{"d_shared_expert": 0, "normalize_top_k": false, "routed_scale": 1.0, "norm": "layernorm", "norm_eps": 1e-06, "lr": 0.0143, "beta1": 0.95, "batch_tokens": 65536, "steps": 3502}
Below are experts of layer 4 (counted from 0) of a mixture-of-experts language model. Rows are named router (the router's row for the expert), up (a neuron's input weights, with its number), down (a neuron's output weights, with its number) and show model dimensions 160-239. Each number is 128 + 24 x the weight over its row's rms, rounded and kept within 0 to 255. Numbers have three digits each.
Before each expert's rows: a language model's description of what the expert responds to. This comes from a sample of Wikipedia text that the model never trained on.

# expert 30
It responds to: Table pipes, line breaks and header abbreviations in sports and chart tables (GS, Points, Postseason), plus country names starting rows, and "so".
router:128100140116133101178116131098150120139166155155056173134156070135134113179131106112182105129103163133141120106153161161150111143161131133144086068048109128104135101108110114144135136156132120129126118163143104130059103139157143111132122160
up0:117088095131168150147140091115117122149128130154111116126077145100151142138130133081118082117163129151150126117112096144145092149124132155096103104139093144119115136105129111112124127113106120137098196139102112101074135142099138129116134125
down0:150081145168151152167119062127133138133108097099124079139144103118136097170184124176111093150121114113090107136129120133108109120106134076145118110152104091081064129136102099167148129122113188068123108143132091069145089162118126140109134099
up1:095126105136161107134177149095152132173133126127089122140128152125098133158111152135125089142116136115176127142133139100136125196110171140134133142157107162119123104160099118113141128159119110105137111143094140150135123170104160121131134113
down1:083108100150117126150154137132132132116121112085071097093137149079133080109128139148108132126139122158132135117115150093133117145116103139103118133146131133144109076168182129085141118139092147133111153108067103159171110114097132123149118165
up2:144159081127168096111130101128101155113136126104080128126114125116145084109137099162129107121121136097143122120128035187106096112148133132131098147116164143136132140139082151125074137117162144132117177155110117154129130078114129134115114122
down2:154167140125113106125090130122076145112113111108095140170086180091144083097144087132129121142140137133149149149114144115109167146187096080179123129095152109145128122143115119106148109134133125096161130153160112109141109102143129196101126118

# expert 38
It responds to: Opening pieces of longer words after a space, such as dis, con, pro, ex, p, la (discuss, dispute, launched, practitioner).
router:111111116139158120111115137118104128164128129119093135149111093132131124201130134120126109123146176112140125134146101151097145113157150142118137088106161143097127105142112128147121140158127133161095137193179142156087118118123106126122112153
up0:129129131113126130116056136116147105135132166128142133131143096186083138147119138137134088147131113090126141169124162150114143154153142053111120194120172154126132131119130130108117166117137179127142134127123145104098127123118103121137130125
down0:091146137114149128137110097120116128115113151112108156120133140076102140152104108135077101118101107145148124133140115104116133129138118119160111161128101066143183096132076092139125132131108134073113124141125130115171100150154139148100141120
up1:130124145112142110122073128185096128129138089115129109151109101135140161190152120171160096096154112135124132098133085146097122132096133115147122138161121065103186100137152140165137131081114141114132142116123145150144142117154145123100152038
down1:101189147109196132108098140141114108119145146097100146115143141105095118133115098113138091116140138144127146129117122117115120131157081106072158100141154092095136120116172167106119114118173084137111140145170142159139143128149089136103130108
up2:090138121117143129112173117149099143162130104114136155127118100127165165164140103153138105107121157106138139126142092124114122094156138125129126141142174148140108136142089127148117154123111169170121167127118134143135129099082163132101152073
down2:176126149179097127115121109126161139142144120109133122094116120145125116123112135125149095096141135084082150126098123108156140138170125173111113134150091102133131127107110110100109080125120176164165109121109146069122133121132120138135155141

# expert 22
It responds to: Pieces inside Spanish, Portuguese, French and other European personal names, especially accented letters and first syllables (Jo, Ca, María, Joaquín).
router:086144137119148096141111128109114108124149120143067123128156128138175142109149158118160124101134139146109100140145148151147155090165148176139132107129114152115138100086145133150157127148111121128109126143139108193119097145132137104117150118
up0:102132091121094141156141107150092142103176158141087107116115082162133176152116124107124117136157138153125137105127077129100134106110143140107129110113137116117137132116131119141125094135101114120137157110131175124135115193080093115085114135
down0:147118134128145135160114086140085175145112136124162119113155158123077126118110089100123181139128142079150158099125187152128095128144122126076164137146137084117093126094125133095130142094092178127118093140143124123171122117113108137142163165
up1:122142137155110154122135118102162103146102097154109122128144056117176173135161119174077107104136146093149122179143103161098132118123136164105146126127162129126130145129122138161127091091131113131138160123090158176099130125150130168129126134
down1:108102137135098109117172114167083176154120130177117104161082129068139094137136076136158132141137150119079103110106080103112134111173178141124111154138129123093166133150150162132118072150144096105155114156124129127128124132109131122127109140
up2:128110117108112154110148129105058170160104121159137118141137123155085108150155132159175090122133084135078132168148145143157132092157169159110104085120125128129136120126152125139088128132143157133147075134133112093132133142131166128146140119
down2:129114128153131162136138161121106160112140125108091160081107137114115154137194122123141137159135158136151122162141133118087125123136134119137132064184133156085096170115151126054156147103133104127110128085091123131118141116216102138160101092

# expert 3
It responds to: Determiners, quantifiers and short function words starting a phrase, often after commas, in technical or math text: every, some, no, such, a.
router:066109123143134109131163128121161130128173145159121192127137109126134116127127124107106118114118150129112129108149106164147128133152114116160107105100178131098149098113117150149168152178135148130093097188116063182091106129145127105163139123
up0:109149125105150142112148112130086127142090167111174160128146112114133130128130103129107112090109175065072114138086132145094104153158105112173115167082138093118124102107119149115090100168117136161122150162137106117124121135179110144122115135
down0:147115105131104115141102140112135128123106134113122123149109161137093100118113122097127104173129119136119141146109150117129143067099100145138168096123161144149108118130127134132113093164141065101121087138147122097095104098130138142135101112
up1:100160100156114135152142117137116128101125134144139133107092138147087144128125143169128156090097145078108113116148088143109149114154150126136161167114147133112137098152118142139100129118115108121145112130124120162127127120104121109101130110
down1:127116151136098123141142140140125172115119142139162127134111158092130121116097093105086116133113127161113126144115134092121160181132113146131124112150114124147099153141123132104140092152114127117117168175112117148156116087169133117134138162
up2:111106115148116131133153109148124095099162134109092175114097114134125109149102129161133142082121117159111127139144121111127134105145103204105102117119125130131137170108120104134103124134138114092159181122105124124150137146171165114146124123
down2:098159136100169135158140167139120183108074154131141124138149114103113176073160159127131132094119139158107117114123114107135127103099084153100122155125114113105153130122122114103134150091107140158089149169107094159117117122140166120137113089

# expert 40
It responds to: Lowercase syllables inside common English words, mostly vowel pieces, such as be-au-tiful, ne-ighboring, ga-ve, mar-ry.
router:127107132122145111185132095133112112116151090181110185152176119115158130163142119119105119094166179132128127144116103134129125133119108105149155127115191123110129131123137151127111134128097136149066092140113081193126121151135093096158124142
up0:121122113124123141093154096133114149111116155135117119140107109167127169114125117107125127143121128183134127142153117147142166175142114052112089123098130136123127130098121123145100131139118089104154132105108127112164132148051148122140162119
down0:156124188104127121131118148135127139142111119107141115108125146154117087075065142162147114146131103122080139119106123152110099107105163126125063125154084103134144139128167167142128129109151147137115108162149130092121118132116076146131094187
up1:134126122154097151133129105135085170139128096129134107121127091104124098150099106094170145125147131155143136156147135113124149093156154065087083097110127118139122131114100130131127151098128168126102168145165111107125129152110120102092106135
down1:131136136123159158145102131130129139124136130112146142093087131168113121057148154110114125118132108122129150096137130133112117125152111165152091125128147105109139132112116131084171100162140139133108108120164124106145116147164126136106108112
up2:138106120127106125113199122104132095175109185115177146120150093111130103141140144111130144121107138081102129137114182174156127123103167117128123097117135149119129116095102128113150130113097145129133111144112105116116133148114142137177154143
down2:162104098136132110136150090076142125128115137141086126143121138070123121126113191129121141168153116112145128104090104079138191118105154124118130116100170112161127124149154151139103169108148101138147113092142096143152110120120154096156138126

# expert 31
It responds to: Inner pieces like mb, emb, ist, ci, li after a capital's first letter: S-emb-rant, Sy-mb-ols, incu-mb-ent, M-emb-ers.
router:089150121130094135129149104090127047123121177182135164124123078152173110176136126111147123128119139129145103136158126159114129129124153134152087086142168166117159103146088132144121142183113156167109128126102070165084105133130108115148151145
up0:091136102135143123139166082060094099107129131089143149126102131126105129102159107152140080142109158130084121106143099118181146156144141108159118161126125111107132158133085135165091073111095138113143138107087103136078126129124105133151147117
down0:155117132139086131102090128123129088104127152134152147159108114118124137134136171137158136113126147139119155135123119180142108135116101126141117100096105119135133153118118154116146128118163145147172148096149096076152153071082119107147177168
up1:126113159147166115137113132148099071093122118126089156121106125143125107138150134097119184136122102127091111139145202136146130110132141156124159097112136139118129115068140138091150146113132141147103168122109136142129127101148121132144152123
down1:137116134116157094125124101094165158165113156114136125131131124087163131124116131134112151155099134124091156161122119150154142124161112138083105153113123137075133112091148117146091090150152150141113178129156112132079093121112145138080101146
up2:113123093153173159117110167118128114128133143129144135130070159117150135120151121132165111078127151095112121123146160148116137111128142131152147123118144158127099143098111130132106140148132141130137123128171124090127126150135106144128123090
down2:139134158128171145095135102119161063143146110108124169173121135140146131128113144167134114151145146128135166158067146087152099127090128146131117136136101108117110128129138142096145112128120129102135095144126147107100159128171178150173140154

# expert 6
It responds to: Single letters and short pieces inside abbreviations, initials and name spellings, such as the r in Jr., ESP, US Navy, and periods.
router:121126127118139100137122076097144099135198126150112151129170127102185143147105131136185118149112147131106126079148142141175101121143119214132107085112104130110130108126126152142125099127110149166099113179168122146114119120106104131134127129
up0:196092133116131106101125120132119096149108132152118087128127165117112131097122168149159080088190167084145120121110171134144123164166181140142152151086140163106122080139097114135113115136145106164129165140109166106122127097113138122105130153
down0:116145120151143128109131147121108147119140116143146116086121138091148151129125126123136117069133112116088117101164149127154139137150115140137145118139113131154124086110130110176091113132139145116091138114101141116152149176153128103142117115
up1:119120113102151065115090165130107161128138137154137130137135139100109133128137131116091113112080125152124117100129201135088123076123146146140117126146090135121145140130133115155124127115154075127115116133130133111115126092135138143098141112
down1:139087139137091125156088129145120125161122168135116112161151161116118118129137102139165120155110141125133150136131131133115120123128149058140125137131088114121173166098137180118133136140115138139083110127133134143134147145087146094145165167
up2:144141119086140099094120105146185146153144091067116095127140149106099163122138116168126101125134166113107129152105123134113138164137147135138165127135085127118141174109113164152099132154102126142132109144128127101124127155131126112144128149
down2:161139138127102142152097130125137160070171093133171150148086162171156108129113105094124119143118149093072161105147149123130139121134155102176096153084118163127143097181075130103110126093126129117141134147141140150165140127164122174091099133

# expert 13
It responds to: Commas, and, to, auxiliaries like was, is, has, plus word-final endings -ed, -ly, -ing in running prose.
router:129114153105159164121166129128172128145164167144093145121160107161121118122148098142134141141133166136086123089136144131155159109104095150132110129126132159132178088111101162170140133154114125136132071118131128147100115142145133124173148123
up0:157168114086128136115139122111121133125111125117124114154091066206140146169156139089151122123136151148134132108148109167100122096123161118106184127105099179113132122131160096139105170141083097099147210148125129109101125129146123151044127121
down0:104143102123162146119127114136103120095089119104061140148139123111143096118153113131125122100159113162113135103131093122116135144131129157133140176081094158138111122127116125132154131075134192151138102132120165146149153098171131180155145130
up1:108095140150141151100116112113126081069139110130103114123138100114102161136134159108141110117136126121061128113114111131134156108102188130134142136115113130133155113055137144148139114184096145108111144163166153106129126144166154152131121132
down1:092117059114112097156123156109139097157120126118126162163130131143110152114107113191167120123156121131125103118093092167155138117129132090119158140153129128066107134151130123092123119092154138128116134137089180105104155085139156134121135163
up2:102119142143155127116175139142148110178123154113132117144079158142107162126134130154166156195106092114197109136126130177125121111126135142119161091123145141111131128138136111098088137129157117092142109107095129138155127128130153131128135116
down2:144108131171124155125117148186121140107120122164113117134135116104087159139118169114148119118118094111165083155129120172095134158149107100097127102151135121107137158142099099084125116177143138079117131122130118120085108119108118115145130098

# expert 43
It responds to: Consonant-vowel syllables like ba, bo, Ro, Sa, Ca, often starting or inside proper names: Ra-bo-bank, Ra-ba-t, Sgar-bo-ssa, Samarra.
router:084111146114156101159103131100136118141139116144098128144147116121147115133136114136153124111112144137142103131165141143127130113156110163137143094066147160123150125116115142162115125188105129140108106120172093158141121145151108151127124134
up0:109130135118163084157116110100156155096126146153102137137190088125119102072167130170156119106112130098145135138142122154131126168180119086155104132071111150114133110111152130110104109084127112151121092170089102133108131115084139117092126115
down0:078156142152075151068163116146108126136094166141116127114121137104097153169101150139156123113104148130153096154107077148116124128101107133131136106135110127143127137114182118141092131046163166135154163096166128122188149127110144117169136134
up1:117133117113135113106147152131098091126147157157120167119097178119147109048104122139131131092131122115143123127138153140101114120126133141111149126103164096126114148172125133148130122131101184101118167128137141175102125131164096119148106143
down1:115133108121144104075106170110155122133144129141179139122104151154118128137123137134069097105155120084161097141148126153094146117107109142137139139135149136118058090139103118118154132112090112149153103135135158104161119145148145146141166113
up2:095134133139136126144119082105156150123113148130154144131124127153139119116094100128133138112118140110122127142159121131090159071156107153119129077115134123136112181114145123140139130124143138128149110154168146150131130120152141121124171137
down2:118132122156113125133149141123104173163076117112096116163125159159146164111168105120101156136095164167125136083169125136134117110143108136103103119141112151096146151117179098102120124088132101138120103166144164094117211151152185078138138138

# expert 19
It responds to: Single consonant or cluster pieces inside words, often foreign names: Ver-m-illion, Volk-sh-alle, ib-n, Vil-h-elm, under-st-and.
router:120116123117144111104148118136157110138136144163105156145175155176170075160128136158125127133095174145144129117164126139137132115122149138164122149133153160117153074142120161179115139164151170122113137137158100159104109121157084111113109123
up0:099127108148125143126149124154120113138165136145149117126155119118160119144128124144110134117156159151090137103126131121119107090128130177126093076125149132139119123094109168111163131113160117154131149175153097157135114100134146120153149126
down0:095145145120095148112098157132134149112108145141126135113133104149117120154120112128137139144108127115137172132127120126105148107125139117108131157204107119105168144157123173131101105126201095125136159099164079112094171086130142145091133142
up1:119131084127171108128137091167105103152152138149086160130115153163158136163161113111149121076155110111138115129160123112114088081161174150096127077115096125139123136139148108124107164118095164102137152164120163102143127111127122128089115153
down1:143144127127090075125120113146127129102117096156091139097142193106134166156099100134117140091117095140133106134107135127128109180130123136123139157074150133151124112112099130125088153093093117143128148137089165130116119109121125156102164117
up2:179126182101082117137070137103124159061168106121131137121125116160149050131147099128130117172115113157101133113137167149123123133121165134096132109188120161126140137117145113119148131167134129130113142128132164133104133115156102133163120120
down2:113159158199138121113126163131132122138120135121144126115104172107155136140127130083106145100123137133156156111136130115097133142170127112100131125126103089151144111114110114173179151108121154159120134113148123126122122136095154190126167100

# expert 20
It responds to: Second pieces of capitalized words and names after an initial capital, such as W-ed-nesday, W-il-tshire, P-ed-ro, plus New, Su, Win.
router:104126129144124096123122104101147109135181151136111169140129066111138115134141128146115113139103134168098102119143172163152117086129103210107113076120133149096129103112105144125146135156102128116099085141098094161100113143149111149103143126
up0:157135115128171123146103093170167089114097136134079118141127106142108102132117142112081084148144129119159123113107137097174120136142072137142149125157106132124105123071139128148124131115122158147165118113121117107150130118145148111154133129
down0:090083133129111135109108155176128130104135119109076180156117155158126143148088115143115152155148129112113112103062093090152160119143163173114167151113143136074134134138130119141147158130105139169102119123141122187093120085094143162124118100
up1:111116163130147126173108196127130173124088140159109118109094177165105118076095108095165115168147129121096115127133118102141124117128104109112141159135141111124149129121095125121150119100139066128123133133121128112171130090155147098140113117
down1:116105147110112111111144107142114160175127148082102125135096096131117109111141179127156134129132146122157093151136152174149103136118144128126176110147163107099154100152157114079127158127125126125161145148118171116114166154097140164133120128
up2:092128173106118128130147125171133141108136118167120143120102160117128146168132139164110143106068113139125127116160138110120145131142128189139141115117143143135129123076123165093126139111151160117130140089078175091116126088146113138113128116
down2:125170109125110157164147109147155171093124099139124101142134139136115127155138136140145128136167141109091111116141147125109205112148145106120135090103125113158112067126128157087130116141105115118121136113122086161191127144167115143095110127

# expert 9
It responds to: Opening capital letter or syllable of a proper name right after another name in lists, taxonomy or sports tables, e.g. S, Mi, Ko.
router:069126170089147100122163134140126135127117150178116141159150124127121120137108117135133117149106148158120108099143133146126175156138112120139117070089165135087137076134122132138133171192130182141090101156136116116088109129155132103139155120
up0:113150116130157110108145178164198078090139079107158139143130147164156154128102122141132107135131147173083133139128135118129151193122129159120124131132112149133114078118107141117175120099167157127109099140143106114145117131088113130179161123
down0:112138190151144097131116128118131115128134125130110130170100155126177128154165165120121119110116132154107147144125129119132121099146152122148116163093126117152109100127134164175142086109106129111119100170174114136157119098118133134162136066
up1:157103109147124156161071101095082099129173120137144148137150112137154127138131131066114076146129081126139121136135184143149141147157105114103167135103103133123135150120138123160163137150100127136125069118124130136141118141126079135156116158
down1:117181112141131146127127120106165142096115130130127113098122097126172150120112127095168137131115107140116125167109138120149113156124128091121175120153096157127082153169114140128114118129171112151094145115128104123164124112158153088110143174
up2:113116158115154168173140135133180175108151132140160145112070114172130097142134112124113117131104107138056121102126164138139100135135122197119126136127151138125135139127120128163121108116138156117121089140146101144154124159184128116116096150
down2:113133107130170143073116119154118116147126152080152161142104103122125151147139126154101157181137105128094112134116199151196100135111108116082122124119146142089171155159132145135132115135115053105143186141107161145133157098113158151118115116

# expert 17
It responds to: Middle pieces of Latin-derived words, especially p after a vowel, plus prefixes re, pre, dis, comp, e.g. emanci-p-ate, disci-p-lines.
router:120105125115152124149130106128151098113122142151088140148105124134147104144117131111149054094104084141140122139142097110156153153144138144116094104104143147119157089122117128171206135128135153126127135201132153153145109167159118143171167131
up0:152097079107138108139104162133179125101111169163127141145157112159135137122137107090139175107141130099103132134157163127169122125104120116157118127138094121127149134129111109125150124124109102114164124127136114160139136128131125121168119106
down0:143108138136142161102120084158166106132135152151122101135143143151125180152131163098127098152101117135140130150122125106121123146143120125121148084122178133094116117132132100068150113112166120115148147136122113146113114135144134143128106192
up1:110111085113163131104117101119138134106102145109131115125109146196112101095152130146115131129122088120128122088179139168140137121145111123139142129113167111115146137122108161124167110126112059109110141127113103164161132170088088143125121137
down1:101115131143162109145077143139149126094148151144112095105167103140127113141137110083114111155154127086168120092101150161141121113116145153149120137140145138107133132124119103125144126143097141159139158168170122090121115126138128146093165085
up2:123116153109100139147120144129084120117141162169150105122101100151130090162104129111170109169173122121136124129144122128100180156110118146174132092173125099110137120149115124148146085137099112146150061129182156143135132122211110119158120119
down2:149124139147100132109141147093128125177121156161122112122141081148136145096125146152117134103133133085142108092134169104133136100184094114129073122135154078136145149104127136135114104157090118144126164113115082134141128130109135144151177099

# expert 36
It responds to: Commas and function words like of, and, in, for, from between phrases, as in Sean Cooper of AllMusic, Ministry of Industry.
router:121132141088166114120144132112173095154131139156129138133144127140175102123166093159115130123112138163137110071149133144122133108135102145166123135143097142119162140125108140137132133191103118160133089173153136114099107123135133113158157132
up0:140122156125127172120067088181092113150139134118145159108132120151134134159178102166121091115139092092106138109143109115124142142091107137170106170123127114130124115123134136113119114119106151083117130170079090143158130130164137138117144155
down0:146113106141123110140123125121101125144125154146105123112133150133117183099148131148084100146132151146113136166102140119123156103117124134149129106138134135073110133112122145180145116112173111130112152149139129091136127120149120179132102127
up1:096145156129140161161171132145138134153132168199133114142111145143124095159101094141088146145135097137128120075142114150119105160162153152138108101119129110123105125084159129105136162159127149134131129131112170146135121108138114135147099136
down1:153113151137129113128098107101110116127143137132115107173172130085127134130120155116122118107155097120138112137129146153125099118174114096136151112158106161153163112138146132157116131134140096112160133126110109121111124127137118129151141153
up2:133128115089126107157167172124143118102102119131119116114161130142114114105158143149127092132097152145138127098108132156125087148152156126142171129073127150139063132112137118166129092083129089105120141162113135065124129086109127095128122120
down2:118105117100057092129106135173139098110145134151127109104139120120133099130178141155103138139122084164129125132146141117150122152133130125167138078141130120137088113117098105080137132155106107134134107129157103140132136133115144164120128143

# expert 47
It responds to: Relative pronouns, determiners and modifiers after the or a inside clauses: that, which, other, one, different, plus dollar signs.
router:104082122080110127118138124132152138152156165148133176180096130128120127144114121108123121157128120133098126094136139136150159118138100114158092101119141161108139133135073150160189182176117145160120106167115102187088122151127125111163162135
up0:131170189103120103084138130123083107131132111159131106157115163141160123164169168143105116123110147119081117133136163131091134180162135076104147123097145118123129105082162140162122156102138137118106111137149133113091122111131145137084124170
down0:105169124130113146092119134112123118163165138117119130132124143107102095141121111149135168115102145141107112150134143154122105146059152178158129097107112089124145084131115126127116118062096160094153099146122128152143125108134109130123145081
up1:116154139120175141122139166112145183124120111208149102138133123129131141132141143120132126086125135100146117177114125127129167166155139113120124129116105121130142054159076149074114147142102122159126121138122138108097132130116118153117170126
down1:138156135151124131123111143128172097101103093126134153143149129125140084143108102122115162076129150113118137116114105078128129111133135119117127140129097093116108098150099118122132137113114130131094119121147157109122107134111167142122156122
up2:121134082148167139095115113126146094120156183134156190135130097113171135140133129118126101137123107167135121151122079089189129103117094099123109145147141143120129102076130122155209132109104109131138147106128077200147128108122106123143147117
down2:149138123129133136156155105143113138134156141163137086079171116109127088118129126134140158085152147161139060164087154164146143108129103147161159109144124123156158095128167117127131142126120100130145114126114128122105104115145126123179106121

# expert 41
It responds to: Prefixes un, inter, trans, per and the pieces right after them, e.g. un-gu-ided, Un-t-il, a-spect, gu-itar.
router:125115132120123120132161085082121129150117143108120150120133117128117058133161155125139101137160182161087122098142113167134169136139106145131146093125137139113118101119094140142141110176105143184106117174165127151116111140142098119153148117
up0:144142176113147106069107110106110128108133135155129095113116100156121169162162138142117073184118147107105144143139168120101125154173161156089123139106112164127147148147160109140132134125145125143118087103057150082114133138152159148139152146
down0:149076182113132103139132126121151128111112104097102141098107123110158089141139109101126141094146102159116157123112097169135097139149138085132099128127118117122114094109153125110134098183140159111129103108107186086148129150114073150131113078
up1:129142082102164162138101130128107146116101115137149129102112155159179099105148128101148166146122101099135131164125119132144132128118088187128120136126099126127081101088119141093120089112130097144127085139136130135155126159148117128154109146
down1:114170150160159126138100120134127107187127122132165112131154094135105114131092083127147144156104120144098125130101159122119138121107150115148112117111091104083137153120111124148133104137138124105133156153136112068125145140113142172124066127
up2:131097138104145148091077113141168099157096137103152123118047127127128168122179100148150150157151138102148102126109167146144109145119143126085152129104156124112113179105125110167107112146151086114143091156109112099100143147123127143106135139
down2:128153139155143133147107141150185113155139141158117142143084125129169167090116124121129114117096124087126119174130107098158089180125106126149107104142102109078126108071097147114071150138161111122111117125057157115170139121107095169124130154

# expert 8
It responds to: Hyphens, slashes, table pipes, carets, braces and digits inside compounds, URLs, ISBNs, tables and math, such as Winston-Salem, https://, ^{2}.
router:082143171086179116148155118107133124106143150166090146124157154125128115139085109115101104153079150150131116094133115145122129142145106152119096086091153113108123095138114137147122151162155145158112114162131117137093106139129106103159147115
up0:139136158103114145140145155148118152080104159173144113120116090127140124104090106137142127154099136109084106123116122124140102129151106083167155126047127128128162146096122144107097092127142139151136123093145128085102116131105089122149153130
down0:119129124103143156089139131114125087114139128151111147156127089136082156132075149181083168137133127123131113144105116099136114130122115165113129112122112142131133136108088130179143098113150128146133099126127153090114134127130124157160084168
up1:088106154126162090155146136128125133151146113107119140117170164093115092107144124098101118146129174135149138120104130168131101164100128194154119164093136102132128112140124139144100140155132147146097201142114179128119132095128109101125077088
down1:115066156133121082119097122105122105138169159127119132143118141142115077132132166133108155107136143125132122129143115108119130117081121171143132133132127130119126139182100122138102134142108115152171112124132151139159161160119140117116156134
up2:075147126153089142113117108171118125105118105134131093122111108167186123087099094082143177133112117122132130154095104144124105152100141109140126169130101155115119160144078115134144160093157118150124094129164154149169129132130095089135139147
down2:080142118127169143114116117133122127137111112122153171106123106099123139119125159081154110144138150183122146177150152098142086127122147119116148114132110144127119121108127151135184140079116141103157174123129159157154124127127134130086103099

# expert 32
It responds to: Single capital letters starting words or inside acronyms, often after quotes, brackets or line breaks, such as U-K, J-erry, E-PF.
router:140136163115132096150117139080169090150178112150125178156160103131175134138109135142109128142126183127098131092142103156164131140124109161151117084103118128093115101140112135126153130166147160153119081134133133160097109146144132109150109126
up0:086117112133164158121144143104097110156120166142102125126081157205129117149132135116105123128119130133134141048086123151142151197138098137137155162128137123126120092152204146122092143152088153127127138141171143131072133162124122139130124135
down0:118137176157137171110120143114181149154105110118134144161154091139148129127087169167148118117114121148145120153184129106120106122127118135128150150121160162103166122088115116099138116159164122116072147111152148137148138091120124144083101136
up1:155131098106119114183100147151122137121110126150133144141158142122136143151127122152148091116138153168093124139128150106119149095140119115104180144087099158132115147098116112070162167091103189125112144128119129122102119127128087135121149141
down1:138146096143160104079135154119146122108157143155109151152128132148160148155110119120132116081080143110105111164136134141130108144133091088125109059112115152121159144140137112127117156152139114103152132124159123092110145122130135143099116109
up2:140135170118137126126126120143145139158162111122144136138137187169138088138107169171130128067162140122144124138162125125128142145161131180115100131105116151133100122122072113106106129119146192113106122117133140118156139139144140135111110116
down2:107129147140146125171143105133122145097132140119158151158145120140146107134109190122160093142117120139149124127076140129157103136109096115164122174121113144138123135145103141105104156102132157111129123160120152129128155119147114118137155143

# expert 34
It responds to: Words and pieces about places, buildings and transport: area, north, station, village, km, town, rail, population, located.
router:102085157120148110118170118131131108132146161160126137136132119154144111122094129122122112140135184118139140132128150135113132124128137117125142132108169168126151145095064152180151151149128128124119100106125099156085116162137136100121147149
up0:096114148160076129147124160131121102122120101126103112138125160178125110110166111195142186129144098143106129107123117141078117146128110140125142094103102115129161113110138103109098138114178167125102062139096120160102127116105135128117131127
down0:093138149127168100160128085109088082156110118106125152118107165090137157117152123155100153136165161176096158132167118109129142155156114144100128143121109135142137129119146114137131107123153072133155088097102149158124152163123126145168127160
up1:161110140126130111170171123110098113114113120156154095119120117156155121123145137101131125121123135169098106158112075099164145135146109143125139130105091107144132170120051124106169118104129131123153095087144124121127128123163117131165127118
down1:139124110157179130070138073154147110137114131139103147142126120143156177150109098131175112108154144127169149163108097113191119147110130149136150098162084075164120117100139138127101129104154126129143127103166133110101153116125142117117127171
up2:105146165127138086109185103141161109127082110121114085142132141168130116146143100136088168150122121152143127141143134141084104133111103146150137161080164128142133175160076130137089180124105153122145083143123133096118126127075151147070161135
down2:103162105113106129149169131146128137122142103174076147093123100126092128121128127108081129132146135176155048171116104157117132153163157091125203105135105104104123167171101127108187100092136125151132106173099132121148148072122155149120105092

# expert 44
It responds to: The piece iv in civil and civic, plus degree and minute signs, year-range pieces like –19, km, and century in coordinates or dates.
router:106142142092118110131194125142134083127152144158128184153107137153115097119119129146109100106110116149101117098157118142144134071166113162131128122129133155116120061156116141160175142134134167153115123135104126154095100108133100088145175113
up0:118145100136107117197123114149096137148157147159091107124113097064155142122103138135137127120146137128138126137129141136129134132102068143105092112145140098119150133133101125121095087121160072115128152134133140145121125121184146134145184085
down0:147122120129117158105158098122111132118188176138126102116178137128150176130097163190056102160122129171129150105130134147124061112131129110108128105159102160120114101142080122120147132173154158127148113153108090128107175109129133147105121102
up1:126096120140156117125128116123122083102148113141105114133160154063156126135141125062080124140081156114083114141121130109122102090157114097155155139136135106133090055113108136144120092130144119162133129108156150140129113160127141142122143122
down1:134094138157146164121142140083159143134116134122139093130133121138094123125113169108123146092138125141146077152116105121133098120148126174153153095114118109121133139143157130139170145127152126119168154098109145114161105181097133127126155155
up2:158120112170127137166108152084107086152128111144149131134131121124114088149089128126160142129110145114199118102146039161121090126114128153128128194130107119129121133178089129186151175120121117129133097112120095150147136145156151103155124130
down2:152103140131144166143148113091114131144123168137077109124122105118126104149129107046130112175145170126129122083114126137141100099109135155113111144122127084093146096120139138110121105108156088123153126177142107097139139108124167144119107153

# expert 45
It responds to: Inner syllables after prefix-like starts such as p, pro, con, e.g. interp-ol-ated, prop-ul-sion, con-duc-t, plus develop and However.
router:096124115127142110141121118114128123164176144125114110127149122135156096173151115124111076119128133130115128121143130143121137114153157123116122115127146152132131103140153141150145207164128124155102118137097087158114113139150121125115143115
up0:161105137116131113168105131151135128128120130113156134148100086118076125137174156140094117141167126142081098116147138105099135180161095151113107161083155149112133136159118119157127149120112187154151125135142153095121131158118135114126125179
down0:113125126120133099148147120153097072131078087120185142100082152117123145115122130082137185151113111151111086139107122127161107168138146133114129131134133136134123198115094125130129143137117103111137158120127148128144117159118114127126139090
up1:125123118094132157101196159152075138135120171118130123130122129071159109119176162169075060143171124115135123093111110157128119131127167139117125114157130103132164086090143128163128147114144153116077131141153096110123129168126134111119125100
down1:134112105107152136187156102143182135113141138136093114134148130138104146133133170134152106149109117155128155100113105123106119093118161132117129144181109126086169141126130155133156151068107139145137135126148135120094137121093133110096129127
up2:137129148095158168120134110131155130118104111148169128126161129161144130116134109132147200105127124115161127103162084139135069126117144132126125083051149135134123102167139128138145132153110148133156096177140127139165123090140112143154140131
down2:122131116132124161120118166144132145124100140120106116167148077079163109102096170123097134128147098066117104152130122133158130123135173094173125107106119174120145129129145124111130115125124128154124152141121072162159142127152134122139089094

# expert 25
It responds to: Inner syllables of words and place names like im, um, ip, ity, plus compass words and coordinate letters, e.g. Co-im-batore.
router:134111137099124131122149093128154127150101155149130145145154080152095101118160148102116078139140147151154131126122136156131128105152128151112078128128162164113128109096087120177154158130145124155144136218136149148115124104126145117122132142
up0:061136120119083133146165133146118100149059152174148148135133124145103148148090144141152106124110132116085141122123171105108148118145064139116127109151151160131124111126122152120138130137158138141149106104125130143155131118154143097066160094
down0:145163133106139145143136136118114156136215090125128130127135132177125125088069118142153131134098086112124155118129145114091198128125111110164112113124120130126164148122114134149157101143139097128104113121137152121096129171097176100109176143
up1:173104154126094141125093124125126152103104133117145153118127098152092095134151116133150147114153145177121134145114114150142129134148181123135125108124139132138141118135122139146204152107116099160139194175095080126117131093146082117120142103
down1:149099093128162118143115136156121171112134113145114168128146151127125106093078145129147104147108123132128090158123135105171173120135148090114141127143079154113122111147101136119108164066140120091164125164125120107145099141101088080135112126
up2:146138144136170148153130082121112136118140161099155136115135137135087138129110139082107111100147095128149134180160132130115109078128129128143116145082151086120147095130147119129147163126140136118109121108149145088165135136087156137143125107
down2:132123140130133148125148179132076160122108145121109093160148094110092127149142096129145114116145121158119104131127143125160132153125088139107139141122117108140140136088145133129150109128118116134155115120131099061152162099121147114129134149